Experts of a small language model.
Size: 16 layers, width 128, vocabulary 8192, 14.5M parameters.
Experts: 64 experts in each of 15 layers, 32 ReGLU neurons an expert, 4 picks a token, a sigmoid router.
Below are experts of layer 12 (counted from 0) of a mixture-of-experts language model. Rows are named router (the router's row for the expert), gate (a neuron's input weights, with its number), up (a neuron's input weights, with its number), down (a neuron's output weights, with its number) and show model dimensions 0-127. Each number is 50 + 10 x the weight over its row's rms, rounded and kept within 0 to 99.
After each expert's rows: a language model's description of what the expert responds to. This comes from a sample of Wikipedia text that the model never trained on.

# expert 33
router:63 43 64 58 61 59 43 54 60 47 52 44 45 47 36 53 58 64 47 39 32 52 60 29 47 42 81 52 48 28 37 58 45 49 47 47 45 52 37 53 51 40 43 42 61 39 35 52 33 35 48 59 66 39 58 32 41 61 50 48 56 49 57 41 66 51 51 38 51 64 44 39 57 40 60 43 52 45 55 49 43 61 45 54 62 43 41 33 54 31 49 55 47 56 31 40 50 57 41 43 50 50 67 50 60 37 42 36 49 50 56 44 55 63 24 37 62 64 52 41 47 53 65 47 67 42 44 47
gate1:64 53 61 64 52 52 34 52 54 61 23 68 48 59 39 57 53 65 31 33 65 54 56 40 42 59 65 48 42 43 45 65 54 43 62 68 36 62 27 47 51 40 37 59 49 45 33 51 43 30 55 44 58 53 39 32 42 46 42 44 63 52 45 61 53 51 50 58 48 57 48 56 46 43 48 60 53 41 57 60 40 47 33 55 51 46 52 40 50 33 49 43 52 31 33 63 46 55 46 64 54 44 50 54 63 51 30 55 53 51 41 49 59 53 34 64 48 36 57 32 53 53 67 52 61 42 48 50
up1:41 54 54 29 59 51 50 50 43 54 64 60 36 35 51 69 50 50 49 52 55 27 49 66 45 49 56 55 53 74 43 50 49 57 48 46 45 54 52 54 69 44 43 56 52 39 54 62 69 61 45 45 51 45 45 39 44 42 58 66 51 35 28 53 53 34 53 55 56 15 47 59 48 47 49 58 63 56 43 55 39 60 55 50 58 50 54 65 46 51 38 52 31 37 59 30 38 48 48 36 50 42 65 63 73 40 48 72 53 55 54 58 56 71 49 54 54 53 60 51 42 51 54 58 48 55 55 60
down1:51 43 54 41 58 71 48 49 61 53 43 57 34 50 38 57 60 39 53 59 40 27 49 53 57 58 54 53 47 46 54 41 38 49 48 42 46 48 36 49 36 54 54 44 50 34 36 53 42 19 62 58 71 61 40 60 51 59 66 66 57 61 44 36 39 63 62 51 51 41 40 65 56 36 54 69 32 59 30 36 42 54 63 43 53 39 72 52 44 52 54 57 64 47 58 51 48 58 50 35 55 42 40 52 46 38 62 33 55 42 52 47 36 54 46 32 60 51 46 41 50 55 44 54 43 62 38 46
What it handles: Clause-linking conjunctions such as and, but, as, because, when, if, plus inner word pieces such as it in litigation and us in enthusiastic.

# expert 4
router:49 44 50 62 40 48 42 39 37 32 52 61 64 46 50 65 68 52 46 44 48 47 65 26 38 51 70 58 61 27 46 63 51 48 45 59 54 58 51 51 62 39 63 45 70 44 44 39 31 39 37 53 60 62 45 33 50 55 42 62 57 52 59 43 63 49 57 50 53 52 37 40 62 33 68 44 55 51 37 44 47 47 54 60 62 46 45 72 53 48 38 47 35 37 33 54 46 43 43 52 47 69 56 54 52 48 66 50 45 51 53 52 55 51 38 68 58 59 39 62 63 40 41 60 63 63 43 58
gate2:45 56 46 59 40 59 40 39 52 52 40 49 43 58 48 48 57 42 53 32 63 37 56 23 39 51 51 53 57 37 50 61 48 46 36 50 59 66 42 46 39 47 63 47 66 23 46 37 62 59 57 65 45 57 25 51 54 58 55 47 55 34 45 44 53 36 46 69 39 64 45 58 55 62 44 41 54 51 70 58 56 41 46 62 63 47 44 55 74 43 37 48 33 49 51 55 56 45 44 45 52 43 47 33 52 53 44 50 41 24 67 64 50 42 50 49 59 40 59 68 59 42 51 36 57 58 56 49
up2:55 57 51 37 56 57 47 54 49 49 63 38 67 37 20 46 58 46 53 56 60 30 63 49 66 56 57 55 61 63 52 47 45 42 63 50 51 59 51 31 44 43 44 46 48 46 66 37 60 67 47 52 18 62 60 47 46 37 41 53 48 29 77 60 62 56 52 47 42 51 58 62 51 59 43 41 61 52 45 61 50 36 43 42 54 50 32 52 53 61 75 55 46 69 57 39 47 57 39 49 57 49 64 59 45 51 65 55 48 37 47 45 37 55 57 53 48 48 54 46 56 63 46 44 42 57 35 49
down2:31 51 48 50 65 45 47 40 39 58 58 51 39 49 47 34 63 50 43 41 38 50 41 52 39 54 46 61 36 43 44 34 51 58 50 75 51 46 64 51 39 41 54 83 81 31 44 43 48 59 46 54 53 56 56 42 44 46 42 42 64 55 48 44 32 61 50 56 56 55 53 46 42 58 55 33 54 53 62 50 47 45 46 82 36 41 63 46 49 52 52 38 25 61 40 43 56 50 50 42 38 44 52 35 48 66 54 49 51 52 50 48 52 48 44 56 53 26 47 59 63 40 48 45 52 61 58 53
What it handles: Prepositions and particles right after verbs, completing phrasal verbs or verb phrases, such as took off, seeks out, signed on, cared for.

# expert 23
router:53 41 58 53 36 39 42 44 51 43 51 50 59 48 41 60 65 55 51 46 46 58 52 38 39 53 66 54 45 34 53 55 50 47 59 55 52 49 48 45 53 42 58 42 67 53 44 59 39 29 45 46 68 58 66 50 55 61 33 53 61 49 39 43 60 54 56 48 56 47 40 41 56 35 73 45 58 49 41 40 44 56 54 57 67 55 39 40 48 39 32 45 33 46 28 64 40 37 31 59 49 70 60 61 76 40 58 53 41 70 71 41 50 53 43 37 48 48 54 55 70 42 42 52 68 60 57 44
gate4:61 48 44 56 57 37 33 49 44 59 56 62 60 58 52 46 50 40 45 43 35 62 37 51 70 34 67 47 52 37 38 53 52 58 52 51 40 72 44 65 46 47 52 57 39 47 61 61 67 57 56 67 68 60 67 47 47 70 37 58 54 46 53 56 46 68 51 68 53 51 29 49 54 53 55 58 43 63 53 38 53 64 62 55 52 53 39 39 40 40 29 34 58 54 39 58 52 41 37 55 48 51 58 38 55 43 58 51 53 47 55 50 51 57 54 38 49 44 53 39 69 74 53 57 34 40 59 33
up4:52 38 42 41 61 69 50 65 54 31 45 27 52 55 40 51 66 60 57 34 38 50 61 63 59 43 49 56 73 52 54 61 44 58 66 47 48 44 52 35 36 36 47 51 57 46 42 68 48 44 52 52 59 38 54 80 44 56 70 48 37 67 44 53 43 47 39 46 43 50 57 55 51 60 62 53 59 47 46 45 58 57 47 38 64 33 46 59 46 65 50 66 42 39 47 41 50 51 50 58 53 68 43 52 70 44 48 42 52 42 48 46 47 64 43 51 58 69 61 63 36 57 38 39 40 43 41 50
down4:50 42 57 21 44 39 31 35 57 57 58 32 46 60 38 54 59 44 69 47 34 59 39 55 52 48 39 62 42 56 38 60 38 53 65 38 36 51 52 50 59 44 55 47 53 33 49 50 52 47 60 51 61 54 55 55 48 48 64 64 68 49 28 48 31 46 51 46 41 52 37 35 44 52 44 66 50 41 46 65 51 56 63 51 54 70 48 33 44 63 48 68 54 49 61 61 61 42 69 43 33 46 36 44 42 40 44 54 52 41 54 49 52 51 34 57 58 62 70 37 57 53 58 51 61 45 54 43
What it handles: Verb stems and common verbs after a subject or to, such as would, wrote, claimed, helped and happened, plus sentence-final periods.

# expert 26
router:46 43 43 58 37 46 57 39 40 19 49 42 64 40 23 53 73 38 45 55 36 29 43 44 59 45 61 55 52 44 49 54 37 61 50 29 60 41 49 54 54 47 48 34 71 35 50 55 55 31 58 45 46 46 51 53 36 63 47 56 46 57 66 47 52 60 68 59 61 44 51 46 51 36 51 64 50 70 57 42 39 47 39 62 67 46 41 54 52 44 60 60 43 43 52 35 53 46 56 44 53 58 53 55 58 48 44 68 53 56 50 61 41 57 57 51 59 57 61 54 43 47 43 68 64 59 62 40
gate1:55 62 36 56 57 27 37 48 57 28 45 44 64 46 40 47 55 47 49 52 39 51 45 40 47 48 60 44 49 49 64 70 33 63 43 36 51 44 46 38 51 58 58 43 70 33 52 59 63 52 51 45 44 48 57 61 52 50 55 52 48 64 46 50 43 82 51 41 65 55 58 65 45 39 33 61 45 54 43 37 34 57 48 50 46 61 46 51 37 48 82 53 40 39 56 38 53 63 56 51 51 51 45 54 57 51 56 50 52 53 46 54 53 58 41 61 61 36 40 59 44 69 37 66 56 66 51 34
up1:56 55 50 51 51 57 55 44 40 54 57 40 45 36 55 52 69 66 51 55 58 67 53 72 50 43 45 71 45 49 63 74 47 61 44 35 65 36 60 55 40 43 68 52 42 42 50 53 50 47 57 43 58 65 71 53 45 64 77 51 63 47 46 49 59 42 64 57 44 62 68 52 48 43 58 62 46 56 59 51 50 39 37 40 49 54 57 42 43 40 56 47 49 55 55 40 52 55 53 57 58 37 60 55 54 37 55 53 21 35 48 56 68 47 61 61 40 55 59 60 60 46 72 52 46 68 46 44
down1:40 52 60 39 50 43 48 51 51 30 70 49 50 60 52 42 54 55 64 50 54 59 53 42 51 70 39 35 76 50 40 46 59 49 46 17 34 45 45 48 42 52 45 38 40 66 54 49 60 42 59 47 53 37 54 48 66 51 37 52 36 51 66 37 50 46 47 42 58 42 50 45 39 48 42 60 53 46 51 30 59 42 38 58 70 46 50 47 36 61 40 47 49 67 57 47 42 50 56 45 57 52 40 54 54 44 41 50 48 45 68 28 47 64 28 73 48 71 53 40 60 49 52 35 48 51 47 54
What it handles: Word-start pieces beginning with l, d, sh or fl, capital or lowercase, often opening a line or a name, such as L, Josh, l(unches).

# expert 40
router:63 50 53 44 66 39 52 38 57 35 54 46 49 49 51 62 62 51 36 53 35 36 71 41 52 53 57 57 66 51 37 79 29 41 59 46 68 52 36 47 53 62 49 33 71 46 45 69 30 59 57 56 50 37 68 59 51 47 49 63 49 46 52 50 52 62 70 50 45 47 56 49 47 55 59 63 43 58 46 41 45 48 63 60 61 54 29 46 41 44 41 64 36 42 48 53 54 41 40 43 41 58 57 47 55 58 44 54 49 68 57 56 59 47 45 51 46 48 52 41 58 55 66 67 51 74 58 58
gate2:79 36 51 40 40 31 57 36 58 51 59 45 59 51 52 55 41 64 50 59 53 47 36 27 48 35 48 41 39 49 41 43 42 46 55 37 57 51 57 49 61 50 52 30 50 57 38 35 38 57 56 55 43 53 39 53 56 51 56 54 47 58 46 30 58 33 46 47 48 52 53 46 53 53 53 52 60 58 37 68 41 35 57 61 44 38 59 36 54 66 33 51 52 52 62 48 68 62 53 46 40 35 41 65 42 73 49 48 37 45 51 74 44 45 63 44 47 43 49 56 76 52 47 65 55 62 47 60
up2:45 51 43 47 42 41 53 47 63 31 46 46 45 45 54 46 42 52 58 56 40 68 46 68 55 53 52 54 37 52 29 48 53 58 39 29 54 48 70 53 46 43 67 36 48 53 73 27 43 56 49 31 42 29 40 54 37 42 60 46 47 43 63 37 40 66 40 52 41 55 56 55 39 47 51 39 38 43 65 49 57 46 48 62 63 53 38 42 40 38 60 41 54 45 47 49 43 45 41 65 30 52 51 43 34 50 56 42 62 37 31 33 43 58 48 54 57 46 54 66 47 52 46 47 69 36 34 43
down2:35 47 28 60 40 40 58 50 43 48 52 59 50 59 44 44 29 49 64 42 47 56 58 48 42 69 52 45 62 61 56 47 66 50 64 54 48 40 35 50 47 26 32 45 40 66 59 51 61 54 45 40 62 38 38 50 71 53 58 65 59 46 52 55 49 50 49 42 46 61 54 49 63 57 40 52 44 54 50 79 42 27 54 61 54 49 40 49 50 42 42 56 62 38 52 48 40 62 50 46 33 62 42 60 51 40 41 48 75 36 51 48 60 49 42 68 45 40 55 52 40 49 37 33 54 34 50 53
What it handles: Middle or final syllables inside foreign names and place names, such as on, in, an, yan, in Maronite, Sonora, O'Sullivan, Mersin.

# expert 59
router:52 40 55 69 48 53 43 42 63 44 54 60 54 59 33 63 60 57 37 45 35 50 57 43 53 48 63 54 58 56 38 67 41 56 37 48 52 64 29 57 55 49 51 55 72 36 42 59 48 40 30 39 59 44 59 63 39 51 39 46 36 64 56 65 43 45 60 50 60 59 28 52 58 45 67 45 35 60 53 42 53 51 34 71 62 49 32 50 26 51 52 55 53 60 42 47 62 69 53 47 48 69 45 62 59 48 60 59 41 50 53 58 61 66 58 59 51 37 47 53 62 55 43 53 50 57 54 56
gate2:54 52 64 51 34 46 70 55 43 52 47 53 56 66 50 55 38 41 32 46 39 55 37 25 48 51 67 44 38 40 67 48 41 62 64 48 45 62 30 45 54 45 54 53 62 53 54 47 57 56 37 55 47 58 51 47 48 40 36 68 37 58 53 49 57 69 53 33 30 42 40 48 39 48 66 47 47 45 35 62 44 53 45 55 68 51 54 28 55 71 55 40 47 50 55 61 51 48 39 49 41 53 45 26 68 61 49 61 46 55 47 62 47 48 54 50 60 46 63 51 64 58 37 38 63 55 54 36
up2:42 40 55 64 52 34 34 56 47 57 51 66 56 42 52 51 44 50 66 61 34 64 42 47 45 44 44 54 43 65 51 59 64 38 54 59 52 46 58 54 66 50 43 42 49 50 58 39 45 64 61 40 78 42 45 41 44 58 50 42 64 64 50 43 63 47 48 43 48 24 58 66 38 62 56 31 54 68 59 56 53 59 51 45 50 55 34 51 56 64 47 55 46 43 40 48 84 41 57 61 47 50 50 41 35 44 48 60 49 45 55 47 40 45 45 37 46 54 48 34 66 29 60 66 50 47 55 48
down2:45 53 59 52 53 45 58 44 51 45 42 47 41 51 48 56 52 55 47 53 39 54 43 37 54 57 55 57 32 52 47 43 43 59 42 70 39 59 43 49 65 50 44 58 54 49 50 66 39 49 46 63 50 38 60 45 63 35 48 56 67 46 59 50 56 38 48 46 78 47 41 48 53 62 39 24 73 54 51 53 61 49 36 63 49 42 41 45 72 66 43 37 43 62 29 51 64 30 47 61 54 54 38 46 54 59 56 73 60 32 44 35 58 54 73 45 47 56 61 57 69 53 51 62 50 59 40 50
What it handles: Word-initial prefixes and first syllables of ordinary English words, such as un, re, pro, ex, dis, dropped, trip and underrated.